From a checkpoint of a small mixture-of-experts model trained on Wikipedia.
Size: 8 layers, width 192, vocabulary 8192, 8.59M parameters.
Experts: 64 SwiGLU neurons an expert, 2 picks a token, a softmax router.
Training: 439M tokens, 6704 steps.
Below are experts of layer 2 (counted from 0) of a mixture-of-experts language model. Rows are named router (the router's row for the expert), gate (a neuron's input weights, with its number), up (a neuron's input weights, with its number), down (a neuron's output weights, with its number) and show model dimensions 0-191. Each number is 200 + 30 x the weight over its row's rms, rounded and kept within 0 to 999.
After each expert's rows: "comes before" lists some tokens at least twice as common just after its tokens as in all text. This comes from a sample of Wikipedia text that the model never trained on. Tokens count by the router's weight.

# expert 17
router,231,241,132,241,147,219,219,147,206,230,193,229,148,209,218,216,257,194,221,205,160,169,164,155,206,195,179,183,212,147,177,206,160,184,225,195,260,209,203,217,199,170,177,152,206,172,206,249,237,190,180,222,216,192,198,187,183,187,178,245,213,144,211,139,192,163,190,245,195,213,160,191,156,218,217,158,226,233,183,183,168,214,196,202,191,150,201,224,200,214,199,217,136,245,180,157,162,225,183,239,214,178,192,181,165,197,130,196,150,215,220,264,204,186,194,185,230,203,194,209,212,225,170,205,169,266,204,162,163,174,171,214,193,172,235,224,192,148,168,227,219,212,191,202,257,157,287,205,214,168,206,200,218,175,178,225,210,186,194,245,190,136,150,196,179,177,247,286,207,236,163,164,189,171,195,161,187,183,218,180,194,219,186,198,167,203,200,185,184,176,209,167
gate2,244,210,204,218,236,198,184,190,183,236,176,214,201,180,242,194,159,202,137,187,213,213,199,173,188,167,220,158,177,286,195,206,250,206,225,203,211,208,139,188,217,187,200,166,201,161,221,224,189,167,157,199,245,187,227,155,231,188,226,201,172,194,234,212,218,183,214,236,228,180,199,205,206,179,238,193,181,232,217,236,214,146,211,208,198,163,175,241,157,222,200,220,158,189,180,179,203,255,173,148,185,166,199,187,175,187,153,181,174,212,222,241,248,210,225,243,208,166,120,238,237,238,174,237,235,246,201,185,226,184,167,165,247,205,215,222,193,191,216,221,166,243,173,194,209,184,166,187,223,184,163,198,176,265,200,182,165,176,233,212,215,199,170,180,147,151,180,208,280,172,237,195,181,183,207,167,101,123,237,202,180,181,221,234,186,164,179,187,154,226,214,196
up2,200,182,202,259,205,162,244,172,214,195,170,167,155,215,180,178,229,183,210,272,151,163,184,177,208,130,192,190,189,237,201,195,162,286,233,193,203,193,223,180,212,274,229,206,214,152,226,197,180,199,218,199,201,179,164,191,200,238,164,221,228,152,162,252,194,197,218,196,211,206,170,162,237,164,231,200,189,181,229,191,187,213,202,178,263,186,207,226,156,207,178,198,232,235,170,255,193,221,208,172,239,230,208,231,250,193,197,157,179,241,215,212,158,203,236,166,232,211,231,157,233,216,177,217,170,204,190,183,188,189,170,254,210,231,179,172,226,151,189,130,227,179,214,251,204,188,196,103,195,228,164,250,153,181,203,216,209,215,177,177,196,174,230,142,224,225,202,202,192,145,210,161,241,173,195,244,207,196,189,162,227,203,212,138,233,220,209,202,182,207,189,152
down2,193,213,179,228,214,184,179,186,199,197,223,204,250,202,127,217,182,193,256,207,206,231,169,186,190,183,217,227,169,212,240,200,121,152,223,173,164,203,201,209,164,215,180,217,160,198,237,172,147,227,196,194,151,211,151,232,210,216,162,251,182,259,174,240,214,176,240,190,237,185,175,180,195,158,139,243,184,149,211,194,146,223,231,222,210,148,177,185,186,185,230,179,230,167,193,233,145,147,287,230,234,221,215,256,201,156,287,239,190,210,226,177,198,179,186,210,263,200,169,204,252,156,211,228,158,188,179,243,239,209,180,200,219,231,209,197,151,216,204,141,203,194,210,227,173,214,179,180,173,224,198,204,219,188,244,189,185,182,247,203,187,230,174,201,161,207,196,184,183,225,176,224,245,197,180,199,242,214,169,205,180,225,200,231,259,194,177,169,200,237,191,220
comes before: "-", " was", "n", "ript", "c", " is"

# expert 30
router,245,204,234,156,216,196,170,204,204,190,250,185,182,145,165,229,242,159,202,170,191,205,244,170,207,238,190,217,246,167,136,235,190,192,183,262,170,170,221,220,147,184,263,191,192,160,135,179,159,239,186,209,256,191,217,201,246,154,221,182,169,222,240,200,195,199,202,239,206,195,247,200,158,229,189,176,166,221,227,202,227,160,242,234,256,207,241,163,224,225,170,175,146,219,230,182,202,215,198,191,191,249,183,217,265,198,207,235,206,211,173,167,139,190,154,227,231,195,159,180,204,201,252,187,242,166,192,183,171,199,142,164,239,229,180,235,239,211,170,282,194,202,224,203,171,197,200,187,151,157,196,200,156,226,175,220,196,213,200,188,233,228,226,210,211,226,183,169,183,180,201,247,199,156,222,174,199,201,200,223,253,218,182,227,190,151,197,229,168,202,239,208
gate2,255,239,218,158,180,169,232,229,213,185,240,155,217,220,177,207,202,131,226,199,204,209,231,217,168,169,209,218,183,220,156,197,208,191,207,208,168,162,148,188,209,175,234,188,193,210,211,202,200,161,178,210,199,183,209,169,169,229,222,206,224,168,169,227,203,191,204,120,248,242,161,184,200,181,183,179,231,174,163,144,197,190,204,230,180,199,208,202,216,170,163,173,251,175,171,203,245,190,164,97,223,216,196,225,232,204,238,215,260,211,204,204,163,236,250,211,186,210,198,173,189,184,213,134,226,181,226,134,163,194,185,214,181,209,209,117,223,193,173,172,285,178,205,190,205,256,226,186,173,185,168,215,204,223,152,216,215,197,184,185,184,221,204,247,148,189,239,177,135,185,178,236,231,289,148,221,201,231,196,172,197,204,204,185,222,201,162,204,157,196,199,185
up2,241,158,233,229,267,194,203,243,236,168,188,224,191,248,204,164,225,196,177,200,195,144,213,181,188,236,249,174,181,236,188,243,204,195,199,223,203,159,198,213,239,191,245,159,194,263,228,220,121,193,172,187,172,179,141,176,193,157,213,244,223,201,181,225,178,200,156,180,185,186,201,204,183,169,167,191,254,197,201,142,181,220,214,201,197,207,255,192,259,157,227,180,207,145,194,165,216,224,244,261,211,208,200,242,173,131,242,124,184,176,247,129,239,202,177,170,235,136,166,172,168,175,227,197,183,217,192,170,216,166,165,229,227,214,173,185,212,171,201,186,236,217,206,177,153,189,232,207,186,182,194,221,210,214,223,224,221,202,138,226,205,192,204,200,183,233,241,161,195,173,190,196,165,215,247,175,197,195,234,195,209,247,232,238,173,226,190,228,170,189,182,175
down2,142,218,243,262,208,206,216,184,144,201,175,220,168,164,170,175,229,196,182,238,214,208,217,125,179,191,191,226,184,228,187,168,190,171,190,211,251,211,160,163,199,189,222,219,205,160,207,248,197,195,188,236,210,220,240,231,176,223,233,260,210,154,210,206,202,168,293,261,168,195,190,214,214,209,173,189,164,186,246,189,206,230,169,179,229,180,172,199,214,231,159,178,193,206,114,204,226,131,217,224,232,220,243,172,201,192,179,223,187,158,144,235,206,203,192,164,194,174,156,213,154,173,180,177,213,143,194,186,196,175,191,189,172,170,170,193,174,226,224,149,203,223,184,220,251,241,228,210,146,210,162,165,183,212,255,186,184,201,186,206,177,205,190,124,193,251,167,154,225,205,251,164,198,157,171,233,217,183,221,188,191,202,210,246,172,209,238,209,210,235,166,221
comes before: "|", " a", " (", " his", "ess", "il"

# expert 7
router,207,175,180,192,276,168,189,292,218,263,209,181,186,175,108,213,202,210,193,251,229,182,181,202,191,261,245,231,182,193,193,175,178,218,237,210,200,222,236,247,233,162,166,166,162,201,195,183,225,227,179,202,233,166,224,138,181,208,221,223,219,146,183,165,179,185,188,187,260,220,195,188,186,190,148,227,167,197,233,156,135,216,208,184,174,257,184,160,147,195,169,204,201,206,198,260,206,192,192,169,193,254,197,197,222,219,201,180,214,239,199,246,157,203,201,185,211,193,243,280,178,179,159,217,200,223,205,210,160,240,210,236,216,227,211,197,219,231,154,179,166,193,182,208,199,241,123,214,182,216,155,158,167,209,182,201,186,182,240,243,197,178,186,209,182,166,220,225,182,210,202,228,193,194,198,187,204,181,159,154,214,164,158,168,183,216,225,151,223,235,232,190
gate3,189,209,183,157,191,219,242,204,191,196,187,223,225,189,230,185,208,207,129,208,189,143,161,195,203,204,197,261,250,230,227,242,152,178,209,200,253,207,199,182,162,207,228,184,152,218,200,209,135,228,184,194,186,188,251,163,166,201,241,264,209,178,183,203,184,248,200,234,146,207,212,204,203,158,176,227,260,229,136,151,136,204,167,186,254,145,188,214,178,211,245,197,171,209,174,198,163,262,176,206,187,187,150,225,140,234,215,214,182,135,196,199,203,191,176,231,204,184,215,207,209,159,179,139,168,220,184,188,216,179,224,207,140,212,234,220,226,184,226,167,221,239,186,223,207,223,188,159,187,184,188,230,187,221,176,207,198,147,196,223,231,236,177,235,196,229,171,212,215,215,218,229,200,234,208,253,219,213,183,161,231,151,186,178,153,207,158,194,181,133,147,240
up3,213,190,225,165,163,209,240,202,171,229,180,209,231,243,236,143,198,252,204,211,221,254,175,192,260,167,209,178,213,231,183,203,154,201,200,219,248,147,195,254,220,171,220,229,177,242,174,229,242,181,201,219,186,190,229,125,222,169,227,219,231,175,214,188,246,182,165,180,160,246,205,168,232,228,189,190,209,223,173,189,235,175,203,185,240,167,192,195,226,206,201,145,226,200,146,179,193,249,214,182,213,201,136,255,143,257,175,192,210,226,241,185,243,179,142,222,206,212,240,203,203,187,194,192,151,205,199,186,192,201,232,220,237,199,159,213,189,255,219,231,225,220,199,197,189,208,215,217,216,210,166,154,189,214,144,211,174,167,177,203,220,186,208,132,166,196,181,218,176,256,272,195,150,248,177,218,159,139,164,222,243,230,147,222,183,159,200,182,199,211,188,216
down3,202,194,187,180,216,155,215,170,174,178,177,240,187,205,204,193,237,192,253,175,226,164,142,180,207,239,200,190,176,155,205,182,228,237,201,219,179,215,211,186,169,155,218,217,185,167,170,230,191,191,211,221,170,177,270,246,222,256,258,183,232,198,173,216,151,192,227,162,142,176,215,157,174,186,122,188,230,215,179,170,200,182,253,152,257,210,161,168,157,224,221,167,173,182,241,257,178,212,165,202,202,182,195,170,226,276,133,221,232,202,239,137,163,201,203,195,159,245,183,188,196,214,191,204,224,159,207,221,190,206,197,174,227,237,161,196,201,167,226,238,223,219,195,191,266,229,141,215,234,172,200,149,187,277,203,218,204,206,277,218,205,223,186,182,179,231,182,211,187,205,208,206,224,187,205,183,186,175,189,207,216,199,212,205,146,225,204,157,201,258,203,225
comes before: "\n", "=", "  ", " 0", " 1", " 2"

# expert 19
router,178,189,182,213,161,213,262,152,190,208,171,225,210,206,169,197,216,216,196,213,166,177,200,117,164,181,218,184,181,189,235,181,217,174,218,190,220,206,241,199,207,216,229,202,226,239,216,221,248,187,178,253,187,209,187,153,255,216,258,196,207,175,215,180,162,191,175,215,222,201,193,211,160,232,233,166,208,189,181,203,209,228,238,164,166,244,156,201,255,203,180,204,235,177,219,208,153,190,232,211,161,247,190,203,217,171,204,189,213,214,159,206,211,252,214,216,170,256,277,187,219,232,236,224,256,186,178,217,209,157,217,209,236,187,217,154,202,198,246,162,180,222,162,201,263,161,166,210,136,199,225,228,168,153,226,249,193,227,192,106,145,195,177,193,135,172,172,247,186,211,163,255,239,218,205,180,153,198,217,195,234,207,179,150,176,204,164,230,192,203,194,167
gate1,152,188,229,235,193,167,213,229,231,172,267,184,219,206,191,202,184,174,142,180,203,179,171,181,202,230,164,211,232,194,227,227,186,190,173,216,217,202,237,179,209,246,228,188,188,212,250,168,227,198,201,230,188,217,214,195,161,200,209,172,228,141,245,226,170,207,230,194,181,202,225,181,230,217,228,180,183,207,168,180,169,218,221,204,135,203,161,128,235,157,199,231,257,186,234,207,174,196,189,205,240,186,229,169,161,177,207,293,175,160,214,208,160,200,190,195,176,228,235,283,224,201,218,166,193,187,201,222,184,203,174,241,227,246,184,198,246,171,205,233,179,209,196,170,208,193,191,194,159,170,221,191,175,176,217,143,168,187,263,221,239,215,219,226,167,163,210,204,108,222,179,195,218,154,203,200,163,258,150,218,232,243,241,257,155,191,214,191,156,147,170,215
up1,176,185,198,224,190,181,228,208,195,205,244,148,189,214,182,192,205,187,187,188,176,159,176,189,203,225,133,206,232,127,234,184,228,164,226,226,162,224,189,194,201,235,195,212,184,201,211,184,140,231,196,189,131,162,262,176,222,207,230,198,197,144,194,200,191,187,193,232,174,192,168,222,222,118,200,172,185,213,159,250,193,247,199,262,174,247,193,190,208,194,222,231,204,262,214,220,187,200,244,229,196,234,224,173,179,216,227,230,175,213,273,185,199,146,187,222,128,184,229,213,166,218,226,148,161,190,216,255,213,195,197,206,169,186,166,202,270,197,163,225,186,210,192,166,237,195,180,164,181,252,214,178,159,134,197,212,166,195,220,189,199,222,233,239,268,226,215,247,140,197,158,187,242,157,182,223,186,231,197,194,209,206,232,189,195,198,217,187,169,210,172,265
down1,181,192,149,183,205,264,163,232,246,246,172,184,214,153,199,167,235,237,203,213,173,196,213,183,172,204,222,186,190,241,246,196,259,163,191,227,226,187,206,184,161,191,206,181,200,220,160,169,252,242,218,230,152,197,199,134,190,197,249,158,208,189,187,167,192,212,234,230,226,190,198,212,205,226,157,193,190,120,238,203,183,179,212,190,221,190,262,202,210,193,212,210,159,158,142,128,224,181,205,298,209,206,125,194,164,188,212,190,232,142,200,196,163,221,226,184,213,222,195,213,188,220,218,256,184,191,181,198,178,253,182,183,214,212,173,193,181,196,203,216,228,209,197,212,193,199,275,219,212,199,194,184,174,224,175,225,203,169,215,217,250,226,154,142,219,193,234,162,222,212,202,239,174,206,192,132,230,205,173,204,166,225,172,214,190,193,191,99,215,221,222,224
comes before: " |", " the", "–", ".", ";", "0"

# expert 12
router,176,178,240,228,192,177,109,208,195,165,227,219,202,167,199,158,236,232,141,165,205,224,215,190,237,200,145,211,186,206,179,195,201,216,190,216,99,197,236,180,219,224,226,249,203,191,198,204,169,196,253,241,166,193,184,166,220,162,161,203,191,219,232,224,246,174,198,174,145,210,220,171,243,181,195,215,220,200,150,180,216,165,199,194,150,192,119,170,176,221,213,201,192,259,176,198,222,189,185,233,231,196,219,216,209,226,259,187,209,207,195,180,191,261,220,247,129,174,150,158,193,226,251,179,181,228,207,188,234,235,199,214,234,195,160,181,209,136,194,179,257,165,185,189,192,150,177,185,209,240,246,200,178,177,256,184,204,169,226,234,212,199,183,225,230,166,230,160,244,227,238,207,161,230,182,221,173,232,182,168,179,207,200,214,208,243,241,171,182,219,196,211
gate3,201,243,165,212,167,153,219,226,185,223,135,263,212,176,264,215,251,197,190,180,246,237,178,164,225,171,173,186,201,217,177,164,176,183,143,232,204,225,210,200,179,204,200,193,153,199,212,184,166,203,202,192,222,192,267,223,215,222,171,185,205,188,192,179,207,177,178,157,286,200,204,161,216,190,146,198,182,222,185,222,204,185,214,137,195,225,168,155,220,179,212,153,199,222,219,162,259,232,188,235,175,181,169,201,225,209,210,206,255,196,211,211,216,206,177,252,244,199,172,183,223,245,188,162,160,194,173,158,184,152,165,209,197,216,172,237,215,254,165,156,204,197,228,212,90,191,222,203,226,181,156,188,178,111,189,216,229,179,150,232,177,188,214,193,188,161,157,201,176,227,216,213,198,227,124,182,189,179,215,162,189,234,245,207,202,213,187,210,191,170,219,215
up3,154,162,216,211,225,166,200,202,198,176,224,147,234,239,154,176,198,168,169,241,163,221,255,187,207,203,239,212,205,148,228,254,177,239,201,133,201,161,147,242,196,178,186,189,236,220,232,201,229,240,225,163,230,250,148,196,187,204,217,226,196,275,152,142,197,211,220,240,146,182,184,213,187,208,204,241,224,145,221,174,186,153,161,202,212,203,250,201,188,243,214,188,180,201,244,180,160,183,215,196,229,238,178,241,161,260,192,222,152,213,156,238,265,244,204,195,149,226,221,270,173,207,245,208,214,199,216,230,206,213,170,146,208,155,243,144,215,209,206,208,215,196,173,184,199,225,194,211,180,183,211,195,219,222,210,176,178,224,218,174,205,196,216,235,184,191,180,224,185,217,186,203,204,211,243,188,237,229,168,186,194,151,185,223,206,207,191,128,139,174,178,212
down3,283,251,228,245,179,196,220,193,184,199,203,154,147,197,203,151,206,199,231,142,212,166,253,223,262,254,254,171,203,242,217,244,172,216,188,211,165,181,169,189,239,214,213,219,207,202,192,206,184,211,205,221,230,213,171,198,254,188,220,213,210,160,209,202,263,216,215,196,196,211,187,210,164,227,221,222,169,186,180,232,224,201,171,249,260,199,200,192,221,207,173,185,228,255,186,184,203,133,226,215,167,204,264,254,214,210,183,240,259,205,221,146,253,193,196,157,180,277,199,194,246,180,240,175,229,182,206,180,195,159,168,200,232,166,229,154,181,178,183,212,195,186,181,246,203,182,188,186,191,227,212,199,197,221,222,191,233,239,188,217,146,167,228,194,219,182,244,240,218,147,226,153,235,247,159,190,169,222,214,203,214,206,153,231,214,261,224,170,190,190,155,201
comes before: " the", " a", " of", "s", "=", " by"

# expert 28
router,248,111,165,194,232,225,223,221,210,157,212,205,218,197,187,218,227,201,199,233,193,194,206,221,201,214,174,215,175,202,244,215,193,149,216,233,260,190,183,159,242,206,209,210,160,108,155,211,171,159,215,201,174,191,230,183,211,242,190,157,213,179,225,172,172,145,180,171,255,141,146,221,161,163,250,181,204,195,219,157,210,194,225,180,177,180,233,174,215,183,210,165,230,199,147,215,212,165,249,190,227,177,205,208,195,244,213,205,200,212,209,235,193,231,175,216,192,157,193,198,179,250,209,136,160,175,127,200,228,162,164,195,174,189,230,205,171,215,278,174,202,150,140,186,211,219,199,234,192,196,229,226,276,192,263,210,211,215,201,171,178,189,242,187,174,161,204,199,198,152,203,202,191,169,196,177,221,232,182,187,206,139,130,203,217,208,189,179,183,169,214,202
gate2,192,175,222,161,122,231,221,186,229,177,211,133,233,195,170,180,182,197,241,171,164,244,236,180,195,168,152,204,263,226,215,283,166,210,185,186,226,172,271,212,152,170,184,167,165,180,231,192,215,215,166,176,217,174,246,209,201,262,178,185,169,231,196,163,185,192,254,199,200,175,235,170,178,190,186,152,186,205,187,130,248,210,178,167,219,151,228,181,224,208,215,160,185,216,219,252,208,264,203,196,241,199,221,180,193,240,216,188,219,171,141,226,200,210,169,213,181,187,227,181,206,138,190,215,200,203,169,205,200,212,213,166,175,219,240,224,189,202,182,182,210,175,213,258,233,219,185,194,124,187,197,172,146,154,173,184,207,208,190,197,206,185,139,190,207,180,145,240,157,253,185,229,202,201,195,229,214,228,183,184,230,192,166,139,241,234,185,177,223,189,215,204
up2,214,206,212,200,250,215,200,236,245,237,218,176,250,191,132,208,224,194,216,211,192,176,241,252,219,213,162,186,193,197,170,255,167,210,170,203,143,224,219,210,172,177,218,232,204,204,188,137,210,176,217,170,231,197,241,250,172,227,193,203,228,270,204,172,204,181,201,175,173,186,189,230,210,238,189,210,175,217,180,181,246,209,231,208,244,240,260,170,204,207,228,230,115,205,139,224,181,223,228,218,205,208,211,210,156,211,291,163,219,153,206,234,216,198,204,246,212,194,206,230,197,171,178,227,229,165,205,185,194,199,187,220,163,141,228,198,146,146,173,133,190,216,183,220,190,214,173,186,208,204,230,225,206,226,151,209,136,234,142,211,219,212,232,201,203,165,191,168,209,238,172,240,222,188,209,221,256,212,174,160,252,182,176,163,206,248,211,187,182,142,174,186
down2,142,114,178,193,223,239,238,160,111,232,158,173,205,182,209,208,148,195,205,154,214,157,199,149,223,184,192,240,212,244,195,224,242,275,202,230,231,189,160,205,207,154,225,201,164,171,254,208,181,235,167,192,217,209,163,256,140,206,234,216,168,208,236,223,224,179,185,190,161,216,202,143,205,215,172,231,245,117,200,222,162,204,220,219,222,188,219,174,254,191,237,155,195,213,235,178,258,239,194,209,182,188,191,225,181,244,223,240,198,207,184,205,241,200,147,187,210,172,229,179,190,180,204,200,207,197,194,220,203,242,246,186,187,152,226,182,194,214,181,203,212,195,211,161,188,198,202,167,261,219,180,186,190,182,179,150,202,180,185,242,219,151,195,179,195,192,195,214,174,208,237,213,190,99,186,235,201,246,188,201,185,206,184,236,189,178,189,203,187,193,231,162
comes before: "s", "ing", " to", " own", "t", "y"

# expert 8
router,198,217,195,160,255,147,197,213,206,195,218,164,180,222,153,258,174,176,171,239,197,218,236,164,176,193,209,165,207,159,147,207,153,177,223,203,252,233,211,170,236,223,181,172,263,183,198,246,155,214,146,230,212,248,144,243,180,164,197,203,203,191,217,190,270,282,174,178,213,175,168,164,228,187,204,187,242,168,181,231,179,208,181,241,182,184,161,213,177,216,220,184,194,208,250,164,202,172,200,152,155,217,197,161,175,213,203,240,188,190,213,152,214,179,158,200,248,197,182,168,147,144,202,239,169,182,196,206,151,177,178,271,215,208,182,191,181,170,192,236,158,209,210,149,242,229,192,175,179,182,176,229,206,206,169,247,194,178,182,166,249,165,233,190,212,200,159,209,162,224,239,197,191,175,173,194,253,182,255,221,164,208,193,199,160,182,216,147,174,198,215,194
gate2,223,238,186,161,274,197,184,231,170,245,198,128,163,274,187,216,259,199,183,188,174,170,185,233,247,165,156,189,211,187,222,221,214,212,181,207,218,165,197,179,202,182,165,188,170,233,196,211,165,199,221,207,223,197,238,179,151,219,196,214,200,191,258,200,215,198,181,197,186,206,182,224,182,215,171,151,192,158,154,205,177,136,144,161,233,202,226,191,194,229,204,182,268,163,163,198,222,216,226,231,194,149,192,193,193,191,217,194,218,139,224,161,231,178,178,168,249,174,220,188,276,221,137,208,220,180,202,240,194,180,204,250,221,236,205,153,215,198,203,279,171,263,171,201,147,230,250,229,169,201,228,195,182,189,200,209,153,168,174,211,194,178,206,184,199,257,167,224,215,205,240,248,206,209,185,188,183,190,168,179,255,211,194,149,182,219,198,218,166,169,230,159
up2,185,240,201,243,230,207,212,210,134,239,176,167,239,202,188,252,142,196,236,253,184,198,185,230,146,184,108,184,201,223,213,205,213,118,189,196,213,183,214,235,219,240,207,197,156,187,137,213,170,174,191,225,221,233,194,216,227,174,209,222,169,205,191,199,196,227,185,205,246,214,201,199,134,225,201,229,169,160,178,146,193,192,172,201,237,211,203,182,201,192,243,148,255,192,212,161,196,150,210,253,264,193,185,183,204,164,177,216,143,217,233,183,183,216,125,196,150,139,199,180,214,215,189,233,226,212,214,177,210,231,200,209,236,208,248,175,167,171,234,205,160,209,190,224,171,204,237,189,193,187,192,229,227,233,153,169,219,159,205,232,197,228,186,227,215,209,186,203,197,158,205,226,166,241,198,116,210,179,189,206,255,197,154,177,152,205,258,202,198,212,215,221
down2,200,234,216,217,201,161,169,176,198,250,181,185,196,226,190,259,186,267,212,162,185,248,225,218,210,182,207,175,224,232,156,181,205,212,172,207,178,250,240,215,121,246,197,223,154,242,188,181,194,179,226,204,184,203,217,208,169,202,204,225,236,192,141,203,246,169,225,176,181,199,203,192,192,193,196,239,200,184,207,192,158,217,170,238,202,199,218,249,215,214,216,144,173,231,226,220,182,204,237,203,238,169,250,176,225,174,212,133,156,176,173,203,177,195,226,258,142,201,213,224,195,193,156,205,208,180,233,203,183,177,221,148,210,205,187,162,243,202,165,240,264,162,208,232,238,136,173,184,164,198,191,242,193,215,199,204,185,222,260,262,222,239,171,235,132,186,249,180,193,198,212,196,200,213,225,215,236,232,178,227,185,182,195,172,210,250,173,282,178,153,263,207
comes before: "-", "|", " of", " to", "ing", "ly"

# expert 31
router,179,215,194,210,202,179,216,163,207,205,239,174,226,185,186,213,139,211,188,195,185,242,199,187,193,222,228,177,141,194,256,249,190,250,153,193,173,139,238,179,211,220,175,164,186,171,202,207,170,190,228,200,221,245,248,195,177,218,274,180,202,195,202,175,203,157,196,203,187,185,209,242,167,199,205,198,221,229,223,202,184,157,224,239,180,208,195,242,229,236,205,175,229,116,176,241,178,197,193,206,219,173,233,237,197,225,205,194,187,235,181,214,221,235,207,201,170,211,258,158,172,193,188,202,173,218,218,261,228,168,176,205,195,163,249,199,236,263,165,231,204,189,249,214,154,247,311,219,153,203,204,125,192,209,196,200,183,184,138,195,201,203,230,229,219,210,248,135,200,191,207,216,266,246,214,209,218,236,201,200,199,214,153,143,239,182,184,164,172,207,206,194
gate2,164,191,203,202,193,293,193,262,183,230,247,203,172,197,177,246,186,168,153,180,202,187,201,183,183,203,196,214,241,207,171,188,211,184,160,203,189,203,208,256,252,166,230,176,226,210,181,197,188,174,180,162,212,159,225,221,248,224,201,231,200,259,174,144,192,201,228,149,204,198,214,193,201,189,179,167,194,237,253,111,241,198,131,221,215,127,207,199,208,262,248,225,224,213,188,260,178,227,195,184,186,258,166,207,207,201,228,202,207,194,204,171,212,215,228,247,199,157,194,203,156,215,177,199,225,213,176,211,210,194,186,194,155,205,222,225,247,193,186,159,209,182,219,196,247,226,183,154,189,238,171,214,236,170,200,245,212,139,166,227,174,223,229,204,193,200,244,233,260,209,165,215,234,208,191,216,186,212,203,221,173,164,242,134,214,146,211,179,236,145,232,224
up2,218,213,193,201,187,297,217,189,192,250,260,228,177,187,229,247,159,168,249,222,224,191,186,170,249,214,247,218,171,208,214,218,234,195,229,206,191,193,239,185,188,193,188,196,205,201,149,161,226,165,234,154,199,158,205,258,240,139,208,177,188,193,169,203,178,179,230,180,232,216,138,194,245,159,212,190,210,244,227,194,222,215,213,181,192,223,211,203,194,204,243,248,198,287,182,243,192,179,234,219,196,198,180,166,189,172,220,217,216,213,158,218,220,233,217,221,207,176,177,185,202,179,198,208,233,180,134,225,147,242,232,287,181,222,175,185,228,173,219,171,178,205,202,196,215,210,195,205,211,233,177,170,245,216,170,190,190,189,231,175,181,239,263,149,216,205,218,238,190,163,176,204,181,231,176,201,162,193,168,203,148,186,242,170,225,178,210,185,255,178,144,282
down2,188,229,178,144,212,206,218,208,209,203,270,201,180,158,173,217,189,214,188,256,154,197,164,153,199,240,180,160,179,157,172,200,139,245,175,237,194,166,219,231,223,203,218,219,211,192,184,204,194,160,234,163,194,205,142,233,210,230,216,215,212,236,214,173,186,209,213,172,198,207,235,218,197,214,258,184,197,244,245,208,250,167,209,258,213,201,205,267,203,181,274,230,234,208,193,289,289,180,171,216,176,204,209,184,190,143,167,165,212,281,163,201,179,209,243,215,190,251,218,147,218,190,159,200,194,230,200,182,161,168,206,225,184,198,210,192,245,221,174,219,240,210,201,209,202,234,237,223,176,211,196,201,231,222,216,188,179,148,202,237,195,205,254,179,203,253,194,203,194,182,173,230,234,232,135,152,228,193,230,229,220,189,160,176,206,213,220,211,255,206,212,204
comes before: "\n\n", " The", " In", " He", " It", " This"

# expert 4
router,179,186,182,178,197,201,246,212,222,203,230,173,185,168,202,216,177,175,211,216,202,170,240,232,167,195,185,190,251,200,177,204,189,208,227,177,188,199,134,161,186,230,194,183,206,192,196,129,188,215,245,192,183,211,210,134,219,290,199,135,248,226,210,201,166,151,198,133,197,237,168,178,269,202,193,159,213,177,167,184,149,168,208,193,229,200,213,221,252,144,184,179,143,194,238,241,185,222,176,227,246,217,151,228,192,199,185,217,185,167,241,207,232,262,237,210,177,195,213,209,178,153,229,210,177,163,190,206,202,209,190,197,268,230,209,225,179,191,205,213,210,286,168,201,140,168,172,249,225,190,209,240,209,213,248,193,165,251,242,178,207,227,183,219,211,186,207,221,206,198,233,184,236,141,185,167,175,180,226,192,158,213,191,206,165,222,262,166,236,223,185,216
gate2,233,151,203,162,173,164,226,183,253,151,203,129,204,197,186,162,235,177,211,176,176,201,209,162,204,219,237,163,155,237,196,227,156,198,236,207,236,216,186,174,177,176,192,168,198,202,138,221,211,222,203,178,177,199,214,221,143,179,232,173,171,235,202,183,228,181,233,161,201,197,183,185,205,216,185,154,252,206,173,168,207,180,152,162,207,188,175,232,175,212,205,162,185,173,228,163,262,230,235,185,152,193,155,198,167,254,207,240,173,195,143,268,229,193,184,188,190,194,159,224,202,201,203,179,268,183,243,208,210,199,212,212,234,244,207,204,173,191,191,186,228,204,274,238,224,198,157,223,197,171,181,216,185,180,205,209,179,203,133,157,169,251,202,183,205,275,165,197,167,213,208,246,213,224,238,196,192,225,210,146,278,245,150,213,216,199,183,238,192,209,219,245
up2,237,159,214,217,170,150,224,153,230,204,126,144,243,226,228,197,167,204,206,227,265,207,231,248,256,216,287,237,236,213,194,255,189,209,229,165,208,232,240,196,165,181,170,160,151,206,169,224,144,237,196,183,181,223,186,199,205,196,217,194,244,294,178,174,223,174,207,239,165,198,160,190,124,172,217,222,209,201,193,211,219,191,184,228,209,193,177,189,222,222,239,225,147,194,180,176,211,223,245,218,208,190,197,207,226,192,188,197,149,161,180,193,206,179,178,227,165,170,190,214,144,202,192,215,245,217,209,221,207,185,195,204,223,204,204,233,202,259,216,164,201,246,195,221,194,145,190,156,191,170,230,271,230,215,202,213,208,251,178,181,194,174,209,188,164,166,137,207,216,157,223,198,198,199,232,161,185,176,172,192,224,236,216,214,157,224,196,252,188,225,240,224
down2,203,176,245,213,149,127,190,134,236,183,188,176,228,263,185,193,210,194,184,206,221,216,232,225,196,212,221,195,243,140,188,219,176,246,200,236,230,283,189,206,199,222,216,167,206,211,202,207,214,204,159,229,195,255,216,263,239,221,208,182,222,182,177,176,201,179,198,234,170,173,196,188,227,174,114,238,198,244,217,195,229,162,187,190,166,249,170,249,219,225,228,200,150,218,183,216,177,197,210,205,185,230,175,222,267,182,225,154,187,206,228,164,239,231,229,206,179,199,209,197,204,204,185,159,204,171,248,193,225,191,159,222,170,229,232,205,195,165,219,185,225,213,254,191,227,202,215,119,213,174,199,198,148,219,222,219,188,191,241,194,220,141,249,199,136,207,177,209,192,170,152,182,141,196,194,236,157,219,179,111,192,188,239,195,189,188,203,201,197,153,222,175
comes before: " the", "|", "-", " •", " Born", " Country"